From a checkpoint of a small mixture-of-experts model trained on Wikipedia.
Size: 15 layers, width 384, vocabulary 6835, 136M parameters.
Experts: 128 experts in each of 8 layers, 96 SwiGLU neurons an expert, a softmax router.
Training: 2318M tokens, 17685 steps.
Below are experts of layer 10 (counted from 0) of a mixture-of-experts language model. Rows are named gate (a neuron's input weights, with its number), up (a neuron's input weights, with its number) and show model dimensions 192-287. Each number is 500 + 25 x the weight over its row's rms, rounded and kept within 0 to 999. Numbers have three digits each.
Before each expert's rows: a language model's description of what the expert responds to. This comes from a sample of Wikipedia text that the model never trained on.

# expert 60
Infobox field labels
gate0:523520498517509512529487443509523491456477440505490488502460472461505498568500524472495512477509540511513545482506492501535536502463518490504483516453506555545518527507473486507516515496478513500492508499490528481490501505489550472484512518589498488493492479475477498465546502476491481492
up0:528491531528496535518539517479455545513496469477518463517490481461471457489508510471488463509510495523532518481510496488508537518511524489509477512485487489522513457495549497489525493473498528461508467523542549482535453520493491495553508469488447488491539477517511530519475496487487525456
gate1:466472519456504534495496505503522510503472532489519501479528482543523482519458491498499528509520486512485466522514513547476488577444506505498507471502500466523507508497508492492500514503492469504534500528482518456539479499522509559464480468505442517512530496525439525513533514524552505494
up1:504502513482468476447497531508481505532505499527484506508479508501498522538460486510520538512536506528486493486541495513466482488521536456504513552531438482492522515448475517435517489536498512489493479473536492445467515496532520534490520526515535470497509519475541470518487546497440498487
gate2:505496492499521500513509535518484463486540551516523483517508491501525486494444488500492496524520541471498465463536508471563492506485469508470472498533528514512511494507466507461510509476460470450511470518454510501486552461530513531490487434528510508522495533477480499462491517513488523464
up2:460558515486493487481493528478508492486510503501557473515478511535512486510482505522443553507487547438491497497500510471503494476467532480490499471466506504534487483520502495499500533537520541494531524495514457480552555505450521524499529525505457521502500477471468524481497461534508464499
gate3:463484503479488489490518477475485530460475488547485522430479515483513555469497479529505505506551475529515581487489527495529496508506507544467484467547475490519518539530516549520503489530527479504517494492518507480459501514473478539521507513481519478498541486447506478519511524557528475501
up3:515527529455520490488486530507536541514531511490506495440512510535517494478560488530481448491469529476503546540490452495524521497487481501492506530460462490546505575527485522453516495523568486534491522542539509460477518486508530538457516492494481438481513456482499507521459501481523485499
gate4:484541528533485510483481440506492499480517497510482498512521545475517486509512553516495536509520522486516449511485500514496463510492494515506474481452504519477522465522522531490492511506489486503514523510512497488494518512478527485475522469482529536489524509480417526449491509468505467497
up4:478468517501539519507543522527507498462490479506500475454478489561516534473508443490472510477501476489520499464548474552515521538489503512472538497526479477534508553479499505528541481468519508469506520502466498513485556536533479519517469513522508514487516459490474447515524504512503507544
gate5:501495520530483558455488503457484496508501518520503518503499487501498494497495548449524476546488477529509494502508528459530466545477511470513480484495537506457478508498485510524493505481530465458486511513498518484536486467492511533493511501511485512531479540494471510472485513472475538504
up5:519529441465517522590522473509465492490491522469513481509514479526472460490556475516506500536519524468514517505474535477484540508497535524513537505517499500511506503538485500457512520461434561473512462471521523513495490507522512455474487477465444508495521482503507477488493489507502524501
gate6:529501446502494472484511510493519512496519471502493521535518514512466496485522486488545510521490499490496461513547517476486489503489505503500469464519529468537511491549495508525489537538470479475488467503456531486453491494470504500459516510524525524461513494516494478442505516446490514493
up6:507521517482524515522461490502495491523489497536484483450475466479490528562443491500537514512511475485474508498522494484534462536514523513504498484500512568414486541521528479500527510554547499519502492517520496482496522451512524492525525480498472523491458544499498464483511494551501507502
gate7:515478542512476492479452497470526539493541521497506521472490532496486474512479490549496481492487503482509501501486484486492529507481496486497511500509505519517504485502487525545517499510494487529531484509451531534520513551478496505472516475507523516536492515506559545523515494510492531513
up7:507502550550531535492494464506471484522464487497503520490531494483514488542504472477470522544511507481494502492494504517530477464491493520536494513499508472500483502522558498485495495505501545530502509477503513510482513474537504469557488515448456474507515463490504501482500492499456480513

# expert 20
Descriptive adjectives
gate0:519502498472506514484470498500500466510524593505463523512524487507498512480497486466478489445504499509473473516483565500500469506466480521515500500489538478465510476466495454486520516500473517541462506482500490436475474501505487518521512493542531466476476519524485532522470489503495474496
up0:458477506491483485513460513506525521525484501516535499529533442501475480482461486477519483450519479480499494496504453488527497522480549494534519494498482504517497482489513462521530473498508514508509488474530495489528477481482427480481513513498531496515473481487490470480468496523501479506
gate1:550522515471482540548508460528537486512490555517506440526511523512495474478498511500489520498527470488460490540489466496526496481494418517505538540521529504504494544517482468505507514479449528450504485496498500476500467517471460466504513494510512525505472516486500487501504533529504516480
up1:555522535450533497524479524535489525507477491523497461500514500471556476505433523508522551492507465479478514498500473521518464498482449499498503529536499502503493519478492498525530503543487535441497518511479519500512516518462446493480554537516532497488499499467509502504511535507540492543
gate2:501456510481480453483513486485478506488522537519482508510475489507507509499506461519455521480481483436559539486508480469523521453468529494475495471498493481503499464510546458550446538512493503498478496475474516512510488500504503486516548536510470501489516473522514503497539507500520527459
up2:463529493434444493483505531503510517501467519536457514487521500524500509519524490503460505508502486483495475490489549510483522544513492513479548524533466473551468502479505515453502482486501478491534520493483490498519514503486506518500504494513496502471488469517499434473487522499513481475
gate3:480545482512483484474504497566496492483481517546470508523500502497521493516471509522497529538486481486496474491457474558481510499524515495473514454483523516476500456546462484484518504486548536520492498471481486503495525498500490508509496472515459514507499489533487528493471490492530494513
up3:509514482513500496487485524526510518457461537527460455539482483521506485533490495489547467499500490515496476504457506499471501464519464519496486489458518500481557436516494529483523499470523561481496471459478524503514485524488549494512492507535519523504518469549480520453481486449536463533
gate4:493521470485530486492506488499488498551489497527509473474421484519508547556500475512506487482519493487508476513497554533480487479505474486517487486499458519518509496499500508520552543485524495472494505528491495498503522509500490492499491483524501527528532507514494538520494546509501498519
up4:508489546527465530563464536499431538496475472507510559482531490482510461522472534506499465520575501477504513453504521490517509509523491514497506508477506502512501477520441526497501503505474517512496534475476476499472508551555510442482498527506479494488481469504488520499511500527480528493
gate5:454490524481509478509487485471526498520531502502465507485515492479517517511515525479507503512499476516470496473499465487483477492478498433502488461524558503508507490505524515441523486519472485523505515491487509512544504514522507501502506434449486516450500490461524511502475466492455518504
up5:536523503515478494523524484512538515512486517508541445481512515519470518494469502455462495501500444428476450477475528486496503460497502499442536502499443525533478470453515498516475510496532502532507513480488493509488556512488522552482481579497487491531540482499502504474505532490539508529
gate6:510474507477489493470506443489499524480492489521474521534481477512478528525498496476480486487528512485497511474483509460536475487511500485497537489504485497605509461505467507505506535487490509508518502491478490509515437465473484505485497459528521506481512487499460509550478483532503484475
up6:495547477516519519509512521512514513499490492522533533514469482445527504490462528555517488486447482534457520453505492525512466463535478466512483547506475518484507495550508494484497487461471493502488512470530475496483478477473488477511505497461517541497500542508533515466503487533473535550
gate7:511514491507510544470517524507524534521514514532485443484460473481493471467545526473479511457507514562498524456460455462472429514508484508471468511481556501483494465523479494503509457495483463470479530475516547463486498480523515527478461481487468489492444496506485506504466488501493470477
up7:518515470512473487532511556468516491528537515523534521503505494531458536534511479467471443488514497526493484469491455431527502502490530526493539476529468503472504478477486475509476485513458473514492468546475507460518562528450495507518503524527540515510519502501528501529524518470509520478

# expert 27
Table column separators
gate0:477485507523475492484511476522483492479511467516499584542496492540490517470512472525491526532514489494497488497486507490476467513547470491496490517501464486531513547491484553505524547462485477509510508505489489491508469508498484511492538481490515494529478508519478482496477464483458519528
up0:499489490498468502500496474494482469450493514497525552520503491524500510493502503517481523511507483509520487527486526514520513511579473522496476500459444539532525530547483569494501523465487487507509519481488498491475490506520532519467522495500539485529502498500513507501520443485494482500
gate1:500514524498505486488500478472492516531503455506454533487492539463487525520503471487478517500467502504471542472519515479515507506478476523450534523492470522495437504492483520507524512500491521523522506513447535491487527543489462441504531485477478537536508487526509498513529561501504503496
up1:508535517511525471506548506475489530509522476506483493505507503500518534475449466451495523507494503531488474485499515514511499484499504489463520484487467490501514524490510499474539505490463507489467493494469513496495530529500517503531498473488450523497517479550520517495493515495539536483
gate2:547500529503499475500523521533474527499499475487501524493514519490483507542485509491532511461503452495511488534469525509513472476495455516470469514473487479484504469523528481497520509481486482549479509514487513532506488481498495508491456537500509512481486509490489504538510480485488511519
up2:535509553475532498505525498531483504491500447463466522500497468496475492508499484478512502472518500530524495500477502517483500518525467558502478513501517502505501473511506508507553505464502507555497509518488509496483477497483511496479484553511527514489499505476468479542513472471497491524
gate3:471506501481522502523471550495510464519565483496478475496471484452490516501500515534462492474493473506519515480487515465493470571503513529484466516485487525498514512499471491489499489511491516529505491490470499532517520518506489489518496512495489513498523490517522507476522514462517501473
up3:501493474517520528486475497497494530480484512549468530514467498442494485490499512457491487514537504481490515522505449508517482456483528498487506485489491506522459491487489511478526467515526508516453525474561497471487519488482484522491527560543486508543499513465492494494474497497507504530
gate4:502505473505522511470482502446499411519547514488473525474472504518494463503491489513513510494477529519485477478502492471507494488456507483502527500549499514500513521469494516482537516494488498462517503465509537532491515503511506483530485470501502470471512556488508506479494538525508523508
up4:478483498499472489504456473484533508532503549476501499515481497496484544548496467503526507500481483499482503513520531498496503534501526478504517494494547476522496490506513528547490497479491533481505491479475481519474493554482487445538467495452519508499520513484479495503525519486456508529
gate5:523540531498496504469499486547486527505518496503518474459503503518534573534501492506527526447487514479533492506494515508518478472510489495525508480489484496496508509442471506505459512509516499493466481513496473549589504503518463528505509455482544505473526490465476516513505491497532514488
up5:452487470555504524508525501487523521465508471503511553505493481496405489490517477491517489495532560473449468525509500504494452505454509508523498500495502505520497488486471462485542510552506532528472513498496491449486532522536516541475515502514532475429505520533496531513475506492492506506
gate6:511519507508517473534510482532474508511532527507533444471489504457531477492521474526477528532499489533529481496492541515525480495513487492513485484439492464518517491515492496507520507540510520518530483458488455476499514469454483502510535464519460486524531504515498509490513555545537551500
up6:494509516505539494537539527541484497484472524470517461499509516486502481461502530534507510521521482514523492481513573495491500491529484496431470464434476479526524524515460524507516503509492512525497485475475467514526528495445504505484517492497456516509545518539461514476516562525537536518
gate7:471482520517522534489487440511487506494491529523496508507512478482514522504494576489504525462489517474480468456489524500522461501482500506463511490477505498483476522517471506490509459493529501488490509502571483512480472514467455527460503485540456517515515532489530466499517466532397456505
up7:486528509482515542483528488434528533429539535505505510444483512455524473510467515506522478460512519529475527491497543534505483472510545474495531503512482498466496498500482504499489508500536498501527455478492521479458513499466476487484519458496489499510525518471488471551499477555476481558

# expert 42
Relational prepositions and colons
gate0:449487514492523484472515511485499486552453518491484477487549533490497459493533503494484491566521490508523498511511512525505533466493503481517498488492531507519524507513454542508496495526498459506483520537475502496494529527465476515491450484471511482505536501497520502478501449543500496489
up0:465479497501503494454507501502499519503492479495465505507509534533493495476538485519516487527534468483544526494521499505503522480542486532506509465482500494461512545536486534496481482497505475533474514527469486494516514491463468496489466487484521478494519501482484464475518500504528414480
gate1:497494531488481519577485549450536514470539528497501505480517558503494518447498477487525475498491485513509462514530539518520465478502513533458529488517511516501532508491511501508471495450503516485480489502512532536515550468502517497456501465506529426524490525537491504463506497496559470523
up1:492484498482492486479505525528474485590438503526530532474516474478469489502525445509486528521501445550495464493511463502533500491501435499505528527519499470503477452505493521514489481451547465496489509449505488506500489498544546473435477467468527496491480513468497481499492478453511521499
gate2:490494525494521538468534530490528482496507512493529469499485482498559509469530532470505459509453495531523555483528534485477474537489533522489512489552479520527488503521486509472482522500466506530528509489471453501531496491496515488475485528535533506459464481515541495451497513505527498516
up2:467483516482513473509479517472492486529542477533528462516526559496499501463482496501469487477478522514444534497498559490473495497506458493478494537534501493480508494528495474465486477528472470511492493520466500467469492470480494461500505473535520492486524461508500497512517507530504513496
gate3:463548512507486509490477491437491505501551520506502441486503510483476470487525465489492515499526497507449479510490522520530537471487511544498481505499549473555476550486551472495481490492463501520517478484485471512474492491541526503518498513529466440527554529518502503475505530506460512470
up3:525509541472516480485483489516468531499486493505478524467483476466515486488446489500483505507491487527507460535494489494551480479500513523445495513513519536466534486520512464479501489504479483523503507489499456517499509455549537519462509497487495470503533490547501493498508489504467462510
gate4:503498506514533497464494514446506504511475529469497512504505497515529495518478464494484518479519507532448483519521456525475522487524526473472531494473452499489508497511491518500485476481506472486510474453521526515497471498499507509509465526524464528511516524494524471516463547509490494488
up4:486506546488509522519523500507478525493468526480540508473447506459463515498515489496489540449538477499514484497530542454504483491472540497489538471534462466522486489520509467503497473494497518493496504541482439509530523513516489514472479510510518490462494491546521471482460459514501499483
gate5:507517487502527480526552538503548496467481519486461490506496492458497505485536493514491503480501528473506495466507447532514462546489529500504514451480487499503509489545472519505542487476502507496498459450460469482504462504532535478503482533467512463501548518534498512476489505526494496491
up5:465521489486500492522517508508492452453455476495523499526511520480521510486502522488497493498457454507478445474482498482460496469492481480529471489484507501498485500528527484512498492444497499477487558507491527506501487530500548474472476515500498508491533560498550464502495492475473488543
gate6:508492515491486503541474465534537501492483537510540502529516514508478476523551457518506516493494516501501533464480473527560518498493503508566500520504476493482480518513546481545527457452441522538503506446525489471501492453495511466480459480507482473515491545441475505498535507518469484507
up6:439494501492473516502514530488523519523481508477474499522543530507484492514513469493471479509509470489496507496497527505498513485488481507516480480545464522506499504462507486470502462487490512451513489498500495508493519520470508524495483515481490484506541502501535485501495480499541549504
gate7:534506489525491484497438551535515532497510516469503492474532430509482455524472461517510532513484556515484481495485529539509507473488487474509487463505495475521478517523501540523487485550519517464512516469493568568526522449507497546509518509496505462485517508520460528517536503489469503495
up7:481522452501537499499501453508463476497499520478489496471512522517483539533512501452507450499490481466512525459545473486497470527516483521512490502492497512488564502471548470529575477473514498542508474536491448476476488484515481519500494518499508488557497522476471487463477500499500478501

# expert 32
Table and field separators
gate0:556478472499504502477497488503486485475503512543557510443505470557493523464451483517541563488448511447519477492505485520553494478533462505554489494507487503540520529480509481493500489521469506474474498452511528492497500512486502540497465523495457474484506485533504477487484534490542445460
up0:529466469504501477484487496489514455477499448517538538438501501521441527483482487505536531519507508493479496500530471506538556461508497528510503509469509525513506491505466473523541472520520486478503512501536521496463490502517537507489499520468537459490462504522542507488494499460480462459
gate1:520514488523482487466495467526480525525445554494483483518533506483437496495478497494461505542489491485463535506510460512469469513518485480497548474510497503487562472513518493502514477522538493543493479459531533486506546472487482519501477518495494528504502523514488505493496499539498510447
up1:467467515476519480494487494479465497517477482507526516486460544516512456543502538492518495498476513506528506492524542502486521461505482524491504472504505511460440492485486445527472526501533464470486553513534478521497494498536480477505522468485549521536468484465442525487499491470484494518
gate2:493421509524516482507496538504523538485507479512474529496461490539492543481530497464497538474533543529492501501471489460500495525485480469508551517516459506503457535533523532547520511561477487510562554513503530489461464482500490507467508480480502511533506506479517519507480518512514458453
up2:495496502460504491484473488470497438512522524465537530506520548473476487530452496452483522484461428436505491529527482504547506485503496517502494440564537493506557466461503532461478499553485487525491460470480530499531494468491505519507461532482507468483484541477465543491510515519507508512
gate3:477485477512513455519489529524481510514541505541503540455538471423531492480451435490516525490506511526519508503494480485524522504492462527488508519477524501503472519471524511508519480506478510518506489466513535573515501535494478487521487535551529489510491511458491487469516507528498522525
up3:526498530487490542483497544515508456517503480466469516531523521535500483458541491536471448490522500517459499525488492475472534478479518478454510528500491509511510512533489502535463497503504531490535516503518495463480459500478424513553537467449558506513450488523490498461450522466516511462
gate4:484496562489525488518549517514499466504509455536432487482510500505479498465520517509513469553495497508510528483482507492485518523510500550484462509494529473535525482493509483514503543504478479495505498522544475515493501563483534489483546479544496511488480530491476487435462505524532518479
up4:488517483537501488491523539470550487481513488524458553485508490521469472504530524472539488493509505528500489487509477501516496520505494533471494487529492479494496500511504476511542550504526471483517487504503456470539510500490538535527488490480523537499506508453492519474464525539563451511
gate5:513504509508479487515506530459512497522534514524491493457512485482496539472456491505523504479521445505450498531493554527494472478481525483461513452518472514507500502458512480453516504494507525485533551541515541498500474496529541501480514518456475515463531480509501486497470508466534521519
up5:530499509511526517499500543502426553470543483500528543496546491486511499465550511515479493521506511522479522535480532472510483475536480466507528510489517528500541536455508472453459525533524534469475523518530467487519500453444493466468477465518482470478470523507504487536509503539515508485
gate6:479465519500483507538504441495487495532477483453516491498478481509528500487524498513520479476495512516489503541541472437517491501487557500531497480511448503529514481492475476482506492468496523509507496524494459476496510524509531482475523504495462504488476481501487491495510480502540490512
up6:518505513481504520491449526488500500460510517520493488494500514503498485494468502520535496486493527504507517482503569496492498512518462502488516516500499495496494525522462470508496521498510477524486484500562516529497487505512467484495492503508503532529474496514537492495552527478463502477
gate7:527522480519518446484485531526548534462462505505512511493506521509494485509530496482480457516446467514514453457475523491509544457505510496553465478491451490484500524490505505514499508501522481496455473474483487498501504502519532482512477499527512475538522503468469442539515521495495516519
up7:475532508496517530497476476512477450487517518477544505515477516488535536501484540486530545489533518490423501507517509464521462488534513531514529506508519497488499459455476465515485468516526498495553477513558485447446516506498458503476517503480465516431500502538526509496465476514510496508

# expert 14
Articles before noun phrases
gate0:484487466492468500516505525529515517510477478496510472460455476473481495521537471477521462509444489500531446504507513531523510466501465489503554513493537487478498478526495478535493501489506509524524522480478511492534543504487481478459492445502495520499460504508499486545458478540516554495
up0:485512489503511504492482520495480530551495500462477488516561521469465483509493466508518489510534518506494487472455510503499512473518476485472495482581471497467482522482484482499496533493521519545518525511484517553469548519467506491449540511449533530486501483541481486495523492549471460490
gate1:491483503498469501481454476538526524512514512522483475485535535535466489469519471453534472470530491541468523516469479496504471464519504486492524528490494519531507476468520453529466505508464449535500502512476510439498485498494532511500519512519477500527495470507519493482506559474481494513
up1:486490491462506476496469476486533461510491527515529465516494528523509522508547466463501493497457510530461532485466494493508447524466483545467534480498521522531503492492486468493518514513490475480470508495493489517537486523516504490500499515467504484522516465492569497494516524464450491498
gate2:489485524438534509472478490506523484491502470482513524555494486504520498493501459496524489476529512492506508493506464489472492498483512472519541525519539490489464512496450472526545525486472485543509512478439534509535500506522470481519512502517508506464475562496482542492516464559446512500
up2:522491508520480513499485453494528520530485475512533520491552532514505479467500528445534533484498519494481516493476545458532500483528492523467499563518497475491535447492492536512464503470505497506464512510519520473486466542454504521482515494513524495514529505477461526547531458479483478491
gate3:495522549544467498531509468498507479514451532486501512484528495472511463449456473512523481525540516530501473492532526488459462515485453519496507533511544497539477533533506504479522460517500549510469517575487495483510457513526467513532507541521547485505463483518487496495529503513480504470
up3:496494527515460483542479499555520466535500479489449509518490540503501508515535469500528540462501522518496495476502507486482518542511550500449546491489512492540478515485495517475506508564514494501450521460489502464487463483539522507490519494497522464487479494477470515501478491481528517524
gate4:466514522467479499525480455461496499508528539533506530524514567500502478480512463463474543461526505494499511494484503484482482541528510448465517469484522499469521517548517492437496491488444505492495502491489542501552498500528517459545497489550507496519485511480507502498515514534509488437
up4:486483489527495490513518488471472517508471449505487536509481504492536528519472521483512466523522504484482509494558514477482553509508497502546483511492498533514503479463514510545548502512511455512513531491529499472475539526512493512453490457486493565504499500513486480472526496499506499507
gate5:449495559495476527514449490479502482504495494539463486511438511535513480484533516495471481567494505488501480489499555510540515488512501511468468533472482460529523470514487524508510521506490456493496516512484512481505505481552539509513499481520513509517502461473508511481484497493456501485
up5:484466546509551521463503503508527498490509511511505445516453470495556516469505542475524480511463498507515431467538502494508528513483517518457466508504495486496539505527492516437525514491452498456520506501463512492496467495500541499478475487473503478521554530448538510536443504514508487497
gate6:506492494473521460505521546468482490551496523464504564514465525473513475505488494490493510512494517545480481492522492510514484506506488501515517442478511461502508485481445509473476482500457495499472489517519567524512503547536488515456457461529473501489515524534485515467540482492486535479
up6:469483508521527532530509466479475463504514552531482493503485469536499461501502488503544493475510518551498446503495507526538495489557457521480526467497467497561471504479514474503498437476533481476499518497499514476498527511519491542517488571447472516482479470483479510449495523489574497524
gate7:542515523460518511471549504497529498474518470494473491491550558462549457540485494476536500450502508463511514444538499516532485494502502490475463505515482506454479484504553493485495475488527501499494515504518497489536463535502472513476511508491476488508516503493488473477518473488528502472
up7:467503458508509535487496489513510503484428552505479499499473470532524527485469509536489476525501484520516510506588439488548507509494451478489528526495455479523493517497508464544456530489482503541449470477462460485510543463517492506518525547500467489486516525508517569460459511511509486500

# expert 56
Numbers and table digits
gate0:525447481466502527491531511543454516467511515460479475459496472484527448516526496513455535481518478470484524472484497520513517536484487442539545466473524543523461511540479446501542515487493491490521521515471487520473490486466518529480517499477473519475528515536541479487470494520489479533
up0:462515499562499503530478527486490496521472529521530494532476480487469519491504497521529493480491491502514516547494487456499495461462535486509460494502499478504489465469493436556524495521508515498552468542490497501477476490526481501533473455484476518533517484503526478506541527491505501497
gate1:493496507507492514448475488481480479476524543542517475524501506527525495457487526480490502568537527489475523509496479510520509514506505519495456543516503497520505468534521435475502466443509516517512534491522505479505522536492496476535458440511501456492507524493489477499519472535517537527
up1:504543526494475495522507499507443472502492490502530487543486511487516535472512489479546501487488529487488492498492472481488498521493488541517510492516480499488482466502527547482434503496517467491510453474507493508496524529504479522488488472511510532474491487541448501566513523488516518493
gate2:476521510512470505546473502493524458520488526514504487514480459517466480553489563506450500514430508483508464526499531492509501490449503526491505511524554524500549502499493501512510505460527532450485521480541495508526517533481488496498503491463459463532496458466524482536499481514463492530
up2:517522513527499456505499514537529514475450514483527531493429457476503490516489499472523501497456509489486499497479500495503478501456535515532465488484485493489524529477529496474476476544505496476483465522512516501480555462490518513508505489485472538508542488443541491532445474516511513541
gate3:541534507510489491480514481497496509527493514522461539485509492519532537471568514436487477518495500520499514449504493499541504515491485538458497488499461510527485516452485503469524507476525484521504487495507504517505489485487479518502539510538493476486506486495495485507528483499533451530
up3:497484483515511446472502524461469460470534497497519484494511543528499509519489469542507507512522480458485505525505478517514471507530541508489536481548512481506461492526511522538489451527504501455497494568496489532504501482539554448476476528460540539452509514489504485511488484499522508497
gate4:446483490504487573513526474517517507524557481471514479493545483437467510529507486503486536485534515510487477465502546475505485501465490489465478496498485555523525549493496480519493514519512557496486551495467489477541521508485493480511502514488478463512523508473492476488496486473446541500
up4:488471478496449510493492472476457489494551526516534477464517529453504475510454472531501510483500530546512492519464503491475466514484480479483475457492492513499460537522494496508454521457524553492492515520447482516527509541499522462504513498517504474452499485472495464536482539500510515497
gate5:558521510451500537523533446538515514521474524480487482465449558490493459477535504491530504492481529494473456514490506514526487484447489501508526480459514491482516507514465495479511510492500494497501467487510472496459525473546520545538522509504502505498523475510482497507525468471449462489
up5:502482462522483491486489476524477465491505494544501522536514466478529520507468516502467522482569487523515521459525513493477482532514528489517481494489496481508455483496540486494454521483488502502458539502504510510508476478476464445487497478536528471486515516492519437452478507506510573519
gate6:482464516506452507516498507511534501516489484469504437476483482504482546484521546473532541469464509531527480486514501493550481492482478526488541472460522495541512529478485525535497494517507495484531532492520536511471504492489489516521511503501548496513523491469492521494505484432484534542
up6:473482522537545554505495509474533530510465538476558477503520489495508484484545517504554540514492496480484502495497509480526469436508476519468504456507516501547481537523487560538508482499482515476474525541504481484488465466508516504487499475512521487483522481482479498472474519491508496503
gate7:487489518502520500482483505468543463515492505551495498472504502530465460486475455489491465488475493519528509521490480494530498492524480533467493509506474530502558500482507521475510491524507497503494489487465537447549522485537476496498534537508506487483473508513542461499493509484486540507
up7:456508515509503516473504505458490483491488487518505487512500502497456495501493452484454511495533483482471517509477485514494486467498477484517498546489476536523536506446546548472483475530459498490499473528495536477507518494533484468459531489497486503496535482512486455491510517481479511519

# expert 49
Table cell separators
gate0:491491506487513475509526456497536486502510554518523491493502559487481507523467465471480489467435505466503516503537507486522501498509536497540503482496509498499532477527483488474544507504522512466462493517528472474486481521493487483482482555500473480500511480515545509554542449501507507476
up0:495493474480528469495501490523506496521520506532507488481498509490495501491468513439539476472489469482508498496519524516520481467519554515520487478483486484478524494501468460516515498508527509453495515481506472470531490543498511522509476491533500470454485483515505515513539497482491468480
gate1:475475510473482518493502521514450522472526498526459491559549544477462525509504523484492519493486467518482552541506502482536529513512524524512518501562483456542491537508488522512481476552502463539513493537503540492494528506487475493534500507501548531490447511480527505490460505524477483475
up1:548512507518481502458468474516508479553541499505500494460482438457513513523523486495471448517494496454495482508520471545479470472490507505499475537455499510453501474503493466499508529520515526453525516484515468485467482496492522522529518527491464474522541494496497510462475518555492478509
gate2:484495515514507501536490540470527518537495557521524517542472496435539457503467461477501495465521496554503453495449475516539486506432541504477508500492482490500468482505526487532485478544535550506531512524508511509505522496528501518479478499517508528476545477502519530504496501516501516462
up2:492533516478529480560549517484530489551492500534514543490450526478554487536480495486467467496504496490495448520507482479498516477475513510504519512526503492458443490492495475510479470467528527539515513501511458508518510505474485537483446458520518539446529490488543531497497483498499521485
gate3:517494508485491559471434518498484485484472494428475457467522546482470455522519458520503545480567506503480476524482506483481496510562482507412487486520494500499539498460512509477510491519441526456474505526496480459472470471505484512499551512515515580532504516441502492501504505492507508528
up3:489507511525478508494468504522480487467504492479482487485554564475476461487516437505501551461525532521505468514542548523496479478523509520448524491519478508511543536467495491449483491522481498485471486514465500470487471486490478488483531496490498552529500481444495490489524506480460525523
gate4:483472513499500510525499500508539480527528548467496487495540483468516473508527507531513483502528518500506457516509479484503487531455480525494482481490496476532479520518461514467515481524485507462516466516520527487492511462493468466463461484468502528498494478499456530553513481511513496513
up4:546537501483486500472476482505503503452477489522524511510475505526469534483458483452485500480473490521486537492481522524508475471551506476503522535512503531470484485467524512532502542480499496531492503501503480494509514527535529531531539492531526497511502499531543486469464527512504513499
gate5:503503474437466448507507436471499502487563533528488478526516518464478467517488503498490474436490522508488519487529478537516482494515494525476481499522569477508524483499449497525469557498479519518478531480493475537582522531500467516457485515489501506468469498466499514476555498516462524493
up5:515442536504510488488486511537498547454495556512520520472498542479459485469466518529513496530548485521499481505457515544498486520484481458516483492467468526497470507533521485489517493509515459478483460523497523538483504499484521513541497511531513443555467475467513523547467515533472518492
gate6:506509465530463508503517495551502500506476501517508494497503500519521534511510491506510515480493499549545510520510519497519525474522471502502468530518520462502506527529529478486532483456457435495505451478493515510463458461504484485454491526523516530572500493540513499476511489500516450499
up6:518541487494498498523537488509524501489484493514519467535521481504512496508492495510533510510466497523544472497524508495535529508501475493521459484538514490505513474524525454531496474517467439510492471497490495498454491474483484494426460532492535509563459515513502493527496486506542473526
gate7:482433521510489515488491500510525537495458499501452478513534514520493501489503513489514544507503517490500508494476496478496536468478447482481465499511508524518504486505533511485501506490457546554496455495471531496491467489494461475462483502499591544536501425488506512511474519468473488488
up7:481483475483444477543479497525513491512600525524485449473457483547541490519491557538480528497483467520451527510476506512486504523495533564469486511484474489509516511474496462488511531440486492484481517468518494536515548470490501541541465522456467529504504527480513503462498548548435488465